config = dict(
    n_layer=9,
    d_model=512,
    n_experts=40,
    experts_per_token=2,
    d_expert=144,
    d_shared_expert=0,
    activation='swiglu',
    moe_layers=[1, 2, 3, 4, 5, 6, 7, 8],
    router_score='sigmoid',
    normalize_top_k=True,
    routed_scale=1.5,
    balance_loss=0.00229,
    balance_bias=False,
    n_groups=8,
    groups_per_token=2,
    init_std_router=0.0152,
    lr_router=0.000479,
    vocab_size=32000,
    norm='rmsnorm',
    norm_eps=1e-05,
    tie_embeddings='early',
    optimizer='muon_variant',
    lr=0.00205,
    beta1=0.95,
    grad_clip=1.0,
    batch_tokens=65536,
    seq_len=1024,
    train_tokens=462600000,
    steps=7059,
    dataset='wikipedia_en',
)
Below are experts of layer 4 (counted from 0) of a mixture-of-experts language model. Rows are named gate (a neuron's input weights, with its number), up (a neuron's input weights, with its number) and show model dimensions 0-127. Each number is 500 + 40 x the weight over its row's rms, rounded and kept within 0 to 999. Numbers have three digits each.
Before each expert's rows: "gets" lists some tokens that make up at least twice as much of what it gets as of all text; "comes after" lists some tokens at least twice as common just before its tokens as in all text. This comes from a sample of Wikipedia text that the model never trained on. Tokens count by the router's weight.

# expert 9
gets: "-", "|", "\n", " -", "==", " •"
comes after: "\n", ".", "    ", " Win", " information", " 2015"
gate0:558523519443491490488491521512471460476526496497493650464443562513480464415533487522531507536434484505503503467478469502457533470465464514470540485493486446483525518487471498498554451492481446490558502507453513434491481510479411540546544454483469530538566522465452458489444503445548442455532506528480479547499494485499552533488465511498504440467515469508530504575496559484480474470614
up0:426539478556518507401396469478525504470480504500488451470457534462585449492478481456448542517523464468472522498500428495548476514419537527482476550515454494442563488507577542540519464464513479515537501497571490545511482441525559492453567523462544507510411545486536510429497537469479411533458454445431524472467490481481422517559539484519526534560475518532490472460513484502489487427504
gate1:581597507548492456453486536379474541514473564507471566468514566518527454499498496533515441446552492513526424533515395461498512447479553422471518506462508520537516417471528453493541475528532466439476581499413456439455524460589532520403455495519511467550479534542551492466531555529502477550520505467527419513538471556507583454482522499443508480438409513611481511512473486527537466446513
up1:493470472427502501515540523559505489528518466518499516442432488537522517499537503419568462551508507554513515527500544440549479465493567516499465511509535434485484479492552480476450502578539526529486497549508501526524495558462547509584457464535466446443481518505548521497529531480499444527460511516488507462459507502470475494504488480523512490563470460394435502510479583496547566502481
gate2:526504555448531457524569498515509442491490571467520510544489515494531543495403501505444530471575630511541508521502494511494454506495525459457522521459522444473456485518472564533521591511479478533427488409503550539438529494545562516458509514489518490511487498587518506519450410510480529498495399444507518443522559456473526561573530526513491560507531612485477608537499545478471485550492
up2:490421565505548461455531482496509571539506471492483534500461530434497518544541552491495505556411488519515516538468491458494436477456492496484522463406409478432520482474451494466542492516566548425524569491504507506540527516520493490521436558550496537615460499588460525446454433506467497528457579486483490455502572547513512540568565517461441500529454532486530524554507512466510528486457
gate3:528442581536430492524503470549433517557504470443471490478491509491504479500451473479520528521500513524464447444495580489477456531502533494495446555496473539450534508463503493536454488536592594413442602491503514539511542537457528450493501532481446489553496435540546406485505569512474532546385543515519568453487473472506509505546424471547495481484440513502521538516473598471483479411542
up3:505485552475507496443500483536446462523526524516478526475551504523548526537492586491514456484531439513563570442510501536457525514469519583542538423512540547475494475509527495412536526511523525546497513509542539483488538458506491523455518523530527549478533487494507531534543481514477506414521494463557435470616442491443449438515518445554494544527545497516521541484544487525473551500524
gate4:493527497504586525421521507457486493559508552458572465510452483484509551539470511519469516526435519529538427480419528521479533436496572554470580522479465423498454486421530496483560473512503498494455566439492504434487496488532546373397462462498439547512520501508455493564422457499573464501510424553408482436510493503550545485502565500494610520465562601546460495487521509519500492473532
up4:487465434506513469498450562536474547409428539502470515507531569552383449460480503488437488516444544426609512488495490538484424492481454456508487405529520549506521526524567542502509460452505450540537531494426457517487537468507534518579512504499482519451459535567475479475518524481472495488566470469514529494505448532562503461567470485483513555560511541502451579428533530594460540535530

# expert 6
gets: " and", ",", " or", " but", ";", " &"
comes after: ",", "s", " well", "),", " life", "\""
gate0:611478519515461476533496379483475533470485430564549532523588423494532511513440531429533419463482472501531514476475505503483486529518478428524530487530472511484486463534485510463539532492492485501491492465474489539494590527494433504504525482531497443477447465528513528449447520507526422470447468589534497438513452486472482471503548518579480487492465580487466538459549530521541520501578
up0:449428500536447551505467518514545543434529476496464516506483523491506504519509458497533498434487503484435491537429562529439469484450519492486509492521503485468507500512485430449521527548522493467457501561532547571548515530467474558469456480425543462467466505542544521551524497480599555542465474502575559484432518492467456522410481587488495527494443482547488550511524546424472517517550
gate1:551490542477469521466531493557571527550539437477545496563474515551560546460533509456442484528636519519511489450571522497579500533448484538466506515566522512429575501518471494460430471527515507471497507584463486493472512511578538554444555476421535516572468488479529429491491532486462517462483491478576546476454507421471551486560436470474474546505513529467472512493516466491500542506461
up1:566487490503531501559482471480453515522478524513482520515475572480463510481522483426563550425519558496471559446528555550556489452533484538500491524497482492471455527465471451488498409494474539562508504573492532565462525502505505477434471513501550480492540435482521543495520544540499587597499481526454476535503456495519521506395543469454484543485427559431417479552524457548547533484471
gate2:521470558497478546442500512526497539510512466513534511422512488516551464537517437490481546513447497500476505486555463470490515432477515545476556535510528528487452547505468536543516487485448489536443465468471482499491516539466512562547553535520469480500534505487520504567511549519542475539392657494508465512509453465459473523552528540484524496494535509458511544435499540506500471461483
up2:440457474469522549425518430546516521554501441540478456547466479433471466525550535550478485475531603461517466437440511476511486501511546502486493513526475448454495480515492584499614541445497536455483519442510465491557515515500579463472516510482510520425522546488544472511540470528522531564417456595437546561520456434528544528496490427497448535471467466475547538479546510520413516471475
gate3:507439475497400472479459520576490497496447491490552524466535486463533532490454459531510482477477490525427572499511492529441442474510524473506474459465458529510500490481519464478557550489486454479534453518480520441454419529451512490475505483452483473484464514509528463517492550503487488507464480394433468480524514440468566506541562488502466448440444494396593525465532505536479532552568
up3:535551471522507538465451511531486463460538476527528470509559494492506469516517487492532472517493473532560511470480497488507464511420472511522537550516527470447439486507404505475523467524511548503528506492540445558476511484530477522494528624478469497486529543538478478487471561540506481502482501559508495546489494537564406524416468491512580433524521523512487534518478507574483489563499
gate4:450520487501511491422514567532452440558491450579561559512509476544509531494490452492475463460519535548484497522449548471533468510452480576516571562485527514504531482485556455454509547501451540580490487464499534487482501480435495519487497448436423502465533445523487445506507436483506479556576526508540479547480579488480502435491534563448509532520523505457478518582469470496505461494520
up4:399467500405515425515477486524564431425472522507501502536458473502497506524515515500500486549520484517478518542552419468570543458478471542543513489455432544572503559565592619519527572536527527500544456534486515461489467488492472493496515599499551453503481498479537490478465513502518456482487559534547564536484463532528539503566476520475520503477484535530534468550525518530491449443448

# expert 2
gets: " ", " —", " 5", " Conservative", " National", " 3"
comes after: " |", "|", " ", ";", " —", " ="
gate0:612480450471485490496539493526486480564460448491540518515418477461554486578490479528440503469518445436411517519558460508521605524445547464518465497458544456510530536457492525409488451451511459477543392496455508531497506451516528469573581443478462457546507487538463581554541511445457527557429512509516445449554566474526492474497506504539484565503543557465522495513542476431488496504513
up0:467468466497504465490575475535426480492467428523462552539631552461559548479505501580528414453479442546499462512442460506482510528477552534463547497465594522520565411486554518504516513586496542474547485502550518471541486510540584446491491477525578433496453502469445501469424579540444425473452434576479432571477549452512514448534530509395469511502484525442484502452474529468499487480469
gate1:532616473500505492468501514529508513450436515477441469511478491470455537502458517559454485495492487534513414434502456551511475505515512581488489459468489460535399526479436430536480502488539522512582513526485480522488517473524479532473516500471452560492459463511463555459448467499479474510544515529481502446504538505439480531447513488422472508470556447514565539511533434430467423546527
up1:510513544534570474483468507491507549486506465515487516485452490458491509548523460467541495469507473444460571428547521527552510487525515521512468561481469547521567469511477539476502511526491431522483474506558494472555554532504522408453510460481449546478492437488459623520520441518526447408462528499508483490493494549634444493524526518534484465528554429473429467416578561515510535471539
gate2:553512551445438510501542487453520549486451495570498519459514510484535453459526450507497504522571527483506459543486531496525470516523546588514476534573505586498464547478479449467471444515567459538453435505506461534512592514492494494505509545574575411453561421470488530395528462527567477441437506480476521550490482399533496491485530539517457455485477502532522545468491547526537519480360
up2:524601492543517538550481480504539498482551452476507495614458548515513482525466512532500441581534531474523471462466418438463479490505547412510559557606562479547453530534514554511452483443487571432509541496543507499512502497446489516512484548573571538525484482548518539512549405448519530446478525613502535485433469585455488508496498546498544476475435546448430478523506599446437511508565
gate3:525456509574490466525475512474541495556509467450512521461503491505571469532497478572495506419554502507502537525462513441457482480469504509460436496550439489468559522524438499500525399505532538476546437461480452473568492527492534505538580505469529581575496515465495473457453517469562516542477518513507466550457467455440525490483418503506435473486460524499533471492515498512466520511543
up3:457560479460520511559433514479502483533582507467473455474601488479478508559571516500532542523477415445560521520493555489585522480474565502518581423438443469489469438485441500524496456562454529472454484511540454481559524481426541490592467496512515499463436548492472563484552475480537487495542526441479487469560520492456541527547471507485581471475547554473498437518548470489523486561504
gate4:511523505585627502469481517476520480663499485444543507449548466536507481558511472486501512529494516473482473492545483434504463544508445555530550401437566588429497486469497467499557533483491463498532482463464528448582505548524531522530505515546552507455529414518563533451556548469461506519507474529538582525465560565509458513460469427538442455533503546478532520497526504524504501508450
up4:525435470519562508434569473378539472426534499556485501533526549531487507465541541534578468465565444513551514516540544517479554452480490503529552530573476513450506463528483392459503501469451539466508552518455524522524520434533550469500471533519501566503536534522434440478534507530484507460478461434514445480472544449528413561502544531527520498548459528390498437502400465527500524496545

# expert 23
gets: "-", "th", "–", " years", " year", " time"
comes after: " the", " a", "-", " two", " first", " one"
gate0:551413514442464455515462522528489504527514531498481453489424494502513457464521482531511498469474473497560484501533509466527415499450486484529507523486498494570463474527444515519408568476545503506587549476529514562531569480449541575484529454507502509536483476486532432411483549521625494475465476543512493512517485566546529516495488542533499484480563532569541511453515539540577500499528
up0:479547536488475443580479524548442581554496445466521478562486433491515507567551458472480546527573505535480470529492499577547521497498481454486416507551490577503489408508449491491556467459431511429490498461537500454595446597488528447469517498428492477444450467542543495440509424552465506475487478512466407514418501452565445476534450506528563477492509560557554501531500432551441538590560
gate1:459574544477483447463539516393541452518471486491520549570519448528525473581473495528570475456536537542506527432473469531574552510458583537563490575491509500442511498461556573521461574500472477498518482452521550481496498434521534494558455503522529498458480502472582518502572582492514457518512480508533405475469535436541450546588517558450499494505464581491447468591538545544549442549529
up1:518508604470499522493542433519470471424509493519481461503532441513510518452469472591563544469544501511472509510446527533476443449460454529468550545481465507522455527538548529467558438459448458488549514515486550530546553530487480463515488490443514502456478500558583489504493525530562531509445526523537454521482525488500494492557507429515558502513513514440519484542565572515536490545525
gate2:548454583427523531478420431466443476528425490502472572538459508438514421520468484559463478489516497519470505437492432505431478483492461529520499522555466549518483456519479465531557460502504415538468471521466533497495528484480440517517513554541524518528454549499491514443439462433487548451446467498480528497527492521510456489461530449533553591482471449486495496441492558525484492467488
up2:505484568534428450463497540499559472426470517547496517521476505502427508508491529441524454538495564517500503549559542489469517556469552463469556491520545580537521518491455525459544444527476476543458526469505512492503502415553527528512537515447520496512521512547509506524565441477436533452456432506558485562471465487535445477493520519458492424553580461412523500479543516441486538524373
gate3:448497495540486576407460437499489517518528467461531497417488426573459453489450542447521449491459481520476529543568434517542537486445528539514483485505484412567451490535552538511492494472442596444439571454584510534506466510468506496492521480501475475501406553500511523496529514577476482522541471546459503430493576540492496501525489471500460498541451381436382507505521456490465541564502
up3:492577470508553502546483490430544577525541541479574482430460429461575471536474519468484520497494517536516483520450557538476534548533464488455519491463539506443494478459498544532452525513516539488545520476468476506508487474587534522477497533520515536587524468533563485493502509551524551513561567507431449551513559447528545446441495572490453402517532549487565498495489492599520559505453
gate4:456472532489505497476501503459580479588442496438554422456538543480509447472449483498486447521466523533471570429474526488507483541440514453522557487468495573503496506510474465494453534502474439398561616459488508466524503442510476558538521531493526476497507510491547480587489526475534602534488493589458548566439413541452554516504436500460464514507502462463492546453504477557493544496407
up4:461579527497555436546501524497475488495490522428502508512506487481456567502417493511504550479515439463541488447501459437517517410490477555465517563543571420510523550472497493516449539584556494547467535569500438447391539547527422575496546457538492499515525554483457539507497465461504512422479503494510473410547517470469497458554476521497536443513536508450548448548503509455508461510580

# expert 28
gets: " a", " an", " first", " The", " other", " one"
comes after: " the", " a", " is", " and", ".", " with"
gate0:514553558460523602437484516484451507560501469477498504460460439516572462554514481496530505448480558513531461486469427619518525453502432523410453472514484489508484528462508570472517417567505475469458532573394478424496486504533388493475503533531549438486573517507433519576488566479459478445468513476496450469441519525456550435527473556566445577525507464421518519490548447569484546479454
up0:517490477461562488483509585550483499497485579468570516555529478515451474556556468472514519485525494543559557501479511529496549511480487488489451514469488488513567550428507462500462549481508528516521549490472523507536446542538507494500484463584462525521476472553467541566610523485462500483493530424491418553550473486585552507507478525463522529464459413437490435534470480503483526541486
gate1:473546482501521457580443510539478604467525511510490554498482479522481492502536575476513490556472492470496443504505509455449506495434516534469507528510579524523449459538533506465495474494501558476524442485502484444543495489515411468575466514437502536483555476501502537408523485442526516477520427556466528548507520514485512510454492626562479548471525511506462511479444531538541535575444
up1:517532417487415478559579489543511528484524516499488422475552525488536587565516505480443520419451461498495503516428449526469493485491502568455509477567453436542496529437474518537500500492509543512535485442591451526437470469521533478492547459486509484460483483474449539522464553519594457441501569528531509474484447510500522427533468435524528485530518434492472466500508477518506553527519
gate2:525497546455500502444502415542431542456546536463576517510511553512444505465398553507476574517515513474527517524477501563510472506514431437489514470523442469520472521483527501533466502528448525439550566483588531492563531469543573431553503467501528555468546504400521489552524534450490508493441488462510494448483561510471544512493527483538443462436551452499623578539461534558547547487497
up2:481529479543457488465513476415476497521489475483497542502552541530507467441467502538522431526519521489502573503509442490465535483495486484420492521523512499517496568563545501547382481531485446500480505543560428571465477473460486525428511478455550444434504487588573428506512511470477514569500496459468504534556457440451458484537501424444466564528548512504484525461493427558505480428506
gate3:443451500547482410472595529587468556504508500469557498500454524533574496553463521502468573457571546498548544534475455465505521433521464510469458522452539543554502530535465553411497497463473488559497483509490513505450447513471470533483454465411456464536463502490409540514445422522489510506562489516515509519550472569535472416510476545528482483547456566547508553534529473510522462512469
up3:500513467387454489485510593408542525463503459519511454545594513483524467440511503535465493538534467525545547525556546540464530565528422495409553506436540512507500572540455439505495505486549491570540453521612470468533540470540461520524573465433512535514496503455523498466400471440492494545502431523539526523586536547496565478522446498516491483481556514505453516477486491545530418478521
gate4:448493538521505497502459482523478492472467510509483497526434509508506455546503565546487513469448526600479433537507496475482509509556546471521547452500536525503438510542527572595554507475432502516470494433544495489517487513566516517478426547517465447530479462458594478504511506486573537577477431458499513452514493575502485525442516506468442577523485507572502558491469467475488510563398
up4:444447502479465461478467465536496505426470450468478484548503512476585495575469490559511449512498455529465472579428506564555482439515504449481527446429455478510514465469484543471502443505497464529519514521402560526519443564551485435492492524490553514442566486535529427606470473476529558523504503487503500511537517526467516509564542475490501514441512475553544462539558481475473503527454

# expert 30
gets: ":", " –", " /", " 0", " —", " -"
comes after: " |", "-", "|", ";", " •", " Total"
gate0:572494501588488513506534482500519527481488517587581489464515565490522569462538508491514534539561466523495459463438493563396550525538459543501512490507520525497504506522481533511473482402494480504515562408512473497556552469517497481488491440530501567524459484554553577520540506467431512492442462475515494506542501497408449535554517484515504569586529448464506439547537486492512528465449
up0:468490529486469518576475517461447535432488542451535476613527473533416476462479501496463495590483498421559524469478471569509459518421499432486524460499541481526542437535444556497501482482499525495488528494438543524547514490501476467485562527471546389462469476515470539489500567513551508576466509485459501497529468461491523549532492469434511477499460575487535505516514538488474525507547
gate1:420537512549406504538518527494528408501543461536589514503552591450472528486513476527546501483493533525531465552460543530581544489552476381485487415428462567473532471433484509490566515543515453476507484437417498457481454465515557467433451509548490452471442483436534484517470556528567505460580481407596523503465502464524525501500509485486503506438458510535540474498523424479516503461448
up1:504547536409540511556494516514470480473493463513498463599454414512615482519382452444496461482563487513476545447525553492522516540495502461516548423506481562431499458479512507471550493412487470508588476505455479497461547489504520596500517465479407523527451488435516407512478478516503530511514466501522478483519560546411434406548550505491465507438546491595437497421565499449532544460498
gate2:472488560468512526501449498429441557435489496520525517435466495439479428491500508547456483499481434458492444487405473540481489569476482550506535482483512554534465487515500537510456531484534431557495474542484478594512542543437464543473554472525466496486505469489452487558484481460493581497558384471478482525506502530539434608494488448554494508445527506517515537480553562435564457522493
up2:465546541457517451511529468437479545471475470506550497505435541436513543509561483536473457514528432458524481517409532424463561543485499544455512541534509574558467476516516537477455484551552493491511553535459505548420515480484522465499532495495515504435502501484504490514511469455523503501497554416522539486590508494497479495565475468471458488455479537527501486451493532478502543531518
gate3:441553467547392485561545528492463495508434453472544498541457518504500492511508536535483447489414599489392500482441531572475506488432520575517504507465437463526475532553498502540508564501480553566396484484522477559564460515480573479531473499471553451506490513480535469512509562566445460522547477455512449500587487561515478498501462427525482537572452488546582528475511530567465494510435
up3:505499482506503543475486468472532486525506492491587512494422604458480560513483529448479512518476501415495429468523491499564469535509515441501501470481539517483449529461474517497530549545499478576481513458555483515544481532494477488550541509474445471476517525525456484474448518534504550537468459494476498532513540521521456488521498505481484537467534559485510466543552542494427520491449
gate4:530434521579579538523498456580502428503459526497436450510559520536553511481495519525514471502463465415469419500428478455439486526506551464520505536470429470473454545525470550528416484486508566469432474432424443519536488462487493554444536457550463502513510443487520484467434474477436504472475405423490523505477511518602448504480507564510504554423491498548485478523521535482519491492483
up4:566579522465436516520557472540523419460490540492497505512466622583487531433503532526514481505442587475476583505550478457431499488525490478491469456482545507464427415482480475504502500500456533528510506524463507527466534560559460547539435528458415425515487463540488547441443444542437468503554494491510489434494566490462428514542463571483496437499425484485440457542482585448486490440452

# expert 29
gets: " as", " be", " a", " including", " the", " of"
comes after: " as", ",", " was", " is", " such", " known"
gate0:503470506459454535510518555564508573489541494514534537442436526534522469449491521518511480480500420521552450524501498531487529496478480427469480494467516467532563487506526481559503496449523423517493426509379534530475533494498421505475503512442491572467481592512559496559491531489550481490524512517500433522462441471517496455549559561521431521472495529496510500476472449514494540543511
up0:549530430480515563459559496542491555483560554466477502488460515544466447461507527431463465506535548474515565516524481579426504464534532537461445526489506506535481516456457481542527508510504462499511554555463517489529556537377460503486480450537496502551453474477452533501463409513480490483412528463514441494588492472514498492579469428499463475488504552532449507533471539456497515564578
gate1:471582506537455513591558462486493521509533524471572455488497429506509505517509488477505479562510572534496558561575604466440506470473517446443480487501498399496538532470514486402452530465456477574511478512477422490509542516545563459454534510480464457479450468485461513529501574476492478518504474462499503501451524545456435498430458473580483485567431468469442450403498435553518509560479
up1:406456465465492405474519519483520433526501514540473411497575477501559493533427496511472494491503556559478437540490482489537511469525536487463486528503558464460524481546472555483495484486478534419570484555496544531512518516376493543414518588470538484513460537505494474509543486521492490509417470462573560427474543403495542514475513477517515657501452479478514438460488490505416463489482
gate2:474562578498488469491501447537552519526491516483531497533500541501470492506430451409523482526433472516433420533437507558501547490470444564432501587500520436511497584481564583504494420545436446523462516551479605455579438452504502538541487484497465492427533486481470479539530526473425486459470502439522547491523490541559494495472508498514603519540488493416494486481557491538516562434529
up2:432496525585540574561487467512431513532516528524520500504500499456480455460498598525530478437508476508363508493514447474531442480550529504480527525433520403530568504485432472513498581551545463430511564508508484524523573559482517566543499487509434441407511542480494569515492503514517443477461494443549482470513496450500487489502493534490429490477451521572570506531457475500416518517488
gate3:468513526569544476404540503528511529537524509475460520478401579484476529483541447445558531464528458507525464521447503520456446441514522534494474534539508503516477474499502521454448524437568460503500506499529406625590517511475469486431461490465454557469566515488455493528529530494473506509475521488503531544597532547531431473495451564532471481507557482498496454526531491508470417572599
up3:458497500516370461437501504536464499479487471580551535482482477479456500525490483579466456494470482528563491547537481542483561499484517535489541539530464450481450498562546464513524539426440549458514519492515513513480472440475549533499484485521536515539436514451451493479443481463507485480514511464501492443538519469511510439527522575532519535495445476422496398481465538518473516466471
gate4:472501522492520446438426430557547495532539506523449531536449562443516546445481497494440467418528492578487471565498499542514511523521476433488548523510491450489477523500496476516490458450427478442538466479473542500531597491546525445480483542509539557445465474450525467508500541486470450538458497478537465485444474508448440534542506476493452452482472506473562496497536596443528512501567
up4:511536561513373457531471524542527578501497497511534422523558481446514557489475448544475556476484532524445603482558566501515519566486452517472569458520435487528502477472451483489513545459447560471509498525445545503461494450472490585548545549501439496524477511457504523511528454555550513474555449506481493481472493502537464542514399500454467474554494492461565481407544492523482519523522

# expert 10
gets: "\n", ".", "==", " ==", ").", "\"."
comes after: "\n", ".", "==", " =", " ==", "==="
gate0:552515516400464485483466439532465423491485508492512499539453443464367499551428565483530475538539456473462492515507491535531500472499527549536480474461477506554433496468486530482489482531527496458531507556413462490530434504556537515581496497523536486511456504511470488483551538461478434496513468454452476489482451534467450423511493503417500426576471483485521516517553485630547412489516
up0:529481543427510461459505556493554509482469515462497462507486521509510500406478533512467502485550492518523575464561475483444454456490521477552512489493470501581460550476477476523488463473412544477565519512498446505540414522502478511518441603520498543515499468500513512512508591526481497555440494484478528456510412470478496408513519427531502502541519458494521506501529581436472523490469
gate1:506511534546457460489455456546472400502579506453483531517476590506423470423546443467520488469480528438463541543504462523479479430517506479482471531596523501458511537481521546494446447494561499495438470471511484468545450510496425477459464556545513516542536528496498480447466457435484500567534515490438460516507469520484551525483553503518577514484501494535453567510511451574485491489479
up1:459401536432455521483540502506567507522486492501579545501457566470528512513495569546520517484482455533509517460506506536477506529414491531457539482459491466440476465487412427482496531470443515450528516479466488491498522515581538494496514444473432495500503503525459506570532517495520536527459493507530509503516438465503459471478430492511466481474523481507527500495495478510513475521514
gate2:502504589495521541489504508461470544487494492472478512541526533500529562468501471472494446592475492501452507550501493477474487562467492440499549487469481490442468531547470512472521546484498466531563480498540469507481460566450568469507485588474470494536489479561493565477528447477473478553524477431575465495517507463485522511509480519524457524494494532446529527510508433519510563539484
up2:488549469529483530541431557420411493477492489493449578488467493479572473509511450513477510472497453512528502527518475476498487475508430452518516558568509508530498537456517508530492475468486502541478455524518455485438477491513517480455528511436468500525471453547524530498546515424481516581528530473490534523539584483519572510556523520542490491474472408468541532524515422495553444473503
gate3:503500521573425531473506455555494520545491493459527439522485577500501396524509508422478476489446491524511489528508435574506455492519518478501517511514500602541487482475493519512522492511497467481435539510499507476539489500521560531538423541455495418531517469491524493529516494550422539503502383456440507525464501430480484493460560504492487528471436501465459453471495556544464474537458
up3:473532492490468477548500472505548502541530483488514495500503501391532530485417475455448570532493476575539561547509502470504510619527454505471497536503539493475476550470495521583503552522517488527483466483463525535493548510560463472495509473492482516465406534470502502521473568441571530521516475427433493491497553513501485550519566505468487443517463445576499481456502485527524601508489
gate4:458531513506606503485471518494501502531531496538493480512502481546468436510498531491523426447620445488533528479570480518530520528487533473491541516461502432519380539465502551383534555459542458560523477504529498536482514560521494551478523543547532507593594511491565492573473510520560491464493509499576441469457483526502436453421488494527503494519521434500486458570490504498525480462513
up4:475519372491461494500462460482449468454584529552475482517485486535515526517433487566489500509526473489564478543500505473433422610527516486536544560428449438491509530524545512562469534525510513502465491490566530454530436509514485548486531515509495512485406578530425412468535525542539471489512493435500559498575456456518511539526534543500446509524507479506504451446396480458519512566467

# expert 13
gets: " was", " that", " is", " were", " he", " are"
comes after: " was", ",", " and", " to", " he", " is"
gate0:586506512460454480573519561499474549445453507559459478405529542503491437503483529524545470468535545547508543504484447431469556536518450467497492489495464543480474482490541454521504480474508515410519470504543538542496515427545515453524521537534469526509461529482520425501614580529510561515513488440518486484528480478502464498543424494516449497484534483521487462474435565456464488461463
up0:451492554506569523477503509475494533573515512489475493461491502391533450504519539550561546497545544486520449547451529435460549512486468473451564524531459507475504450540522494461510488516484511517530466453540443527465434495562591536486486537519482487491395505493528545540515453482393546504516452450546460520533428499503499529421555531449553466433414489467448495587492442538521538565515
gate1:460585490472562481449563541494475519576513435435492512511511534472507479506404481449547559486519536425443454493470516485524455499482530521479512536506531434469513496542480468515530460509511513484590525500494549515561415477483487474487473498536510491464523475493461454499507443504546478419589473483550465454496532464448465503465524615493471531567560481453562513505495476528497527576483
up1:478400508539474515506450566545489543506522472496570465583484485441462530493529498448520551555474479497455456510516487446491543468483502495543448488534529512467481510475478462496465519527522497461488484487489527466540450460530561482514524508471493506518485454520490523620512523608515535456459546503500432491455501490547469477506501431482430520482369489462550527452494522511575426545437
gate2:434506560429520524485542537505530539543568504478533526517499485575504578536476454437538466458549520488487504530540494517485504571534544517513433484436460528511476465529477519583516485509469437481477509446490507495507509568511582461437561537493584551486472483531469483536598438529512485463540548502515481517485469519460462469514463527548485559577481555477476494505540533460527460525547
up2:566482541523546470562488445508469504500511562535505498534485555458511547562460498473495443481412534569521511521451492474555540487554433454459475535577471529472498509506498528468479438512563507505531514455530530478511510543558512462516464516499542479548515442518474502480533493509561540453508502522452506458568449619496455561410546459509553487500562509443489482536463518481464420478503
gate3:528437515563394486464428433513478560465548471474518498525498574488519524475536559435489519484478458451502517509535541500460444459539531504466467438497443432515525521566531447459448503521535533487559525481542520538451572571490504471483546462559444516509534445458532436516489497481508456513500583437508575513495506447567532489528507519482443473420529497488556512505500493451462477535571
up3:502476485467509458500477612526500444482477501558519502500467503482493448506510547505520528551503538495483516491418478538516489469515470468539550531529469467518445484504478520456467503479570447546516473535462592459546529550488518459534446461490495493507459576478526537502496512511548493530518508566470527486536463544525472474493496523468531521564507564484547433565529479498429510424529
gate4:533471487485552560521436535491522532550510423474539481531551510511500524480533475470466431528596537495519460467431557512498539516543528532486567478496504472473545483528478514488505468505525578483538517484527536474508576469442479491531559522476459501482515504477506487519449523390493479547490489496502517470426489532541500547516525499519558407508488538526390534479479541527420486497498
up4:454456399505567581520499520514502478475469426492423493459475492431534570508494539562516419475501570489470503445444502525409550527574467499481514490452500439512567499427510517540502574563478415498473500483513596518501606512419524515538519501498465513514471466443472451438439474476528464480494508546557502449557496494487505506532548521536499497390476503474492526519470517497507479496513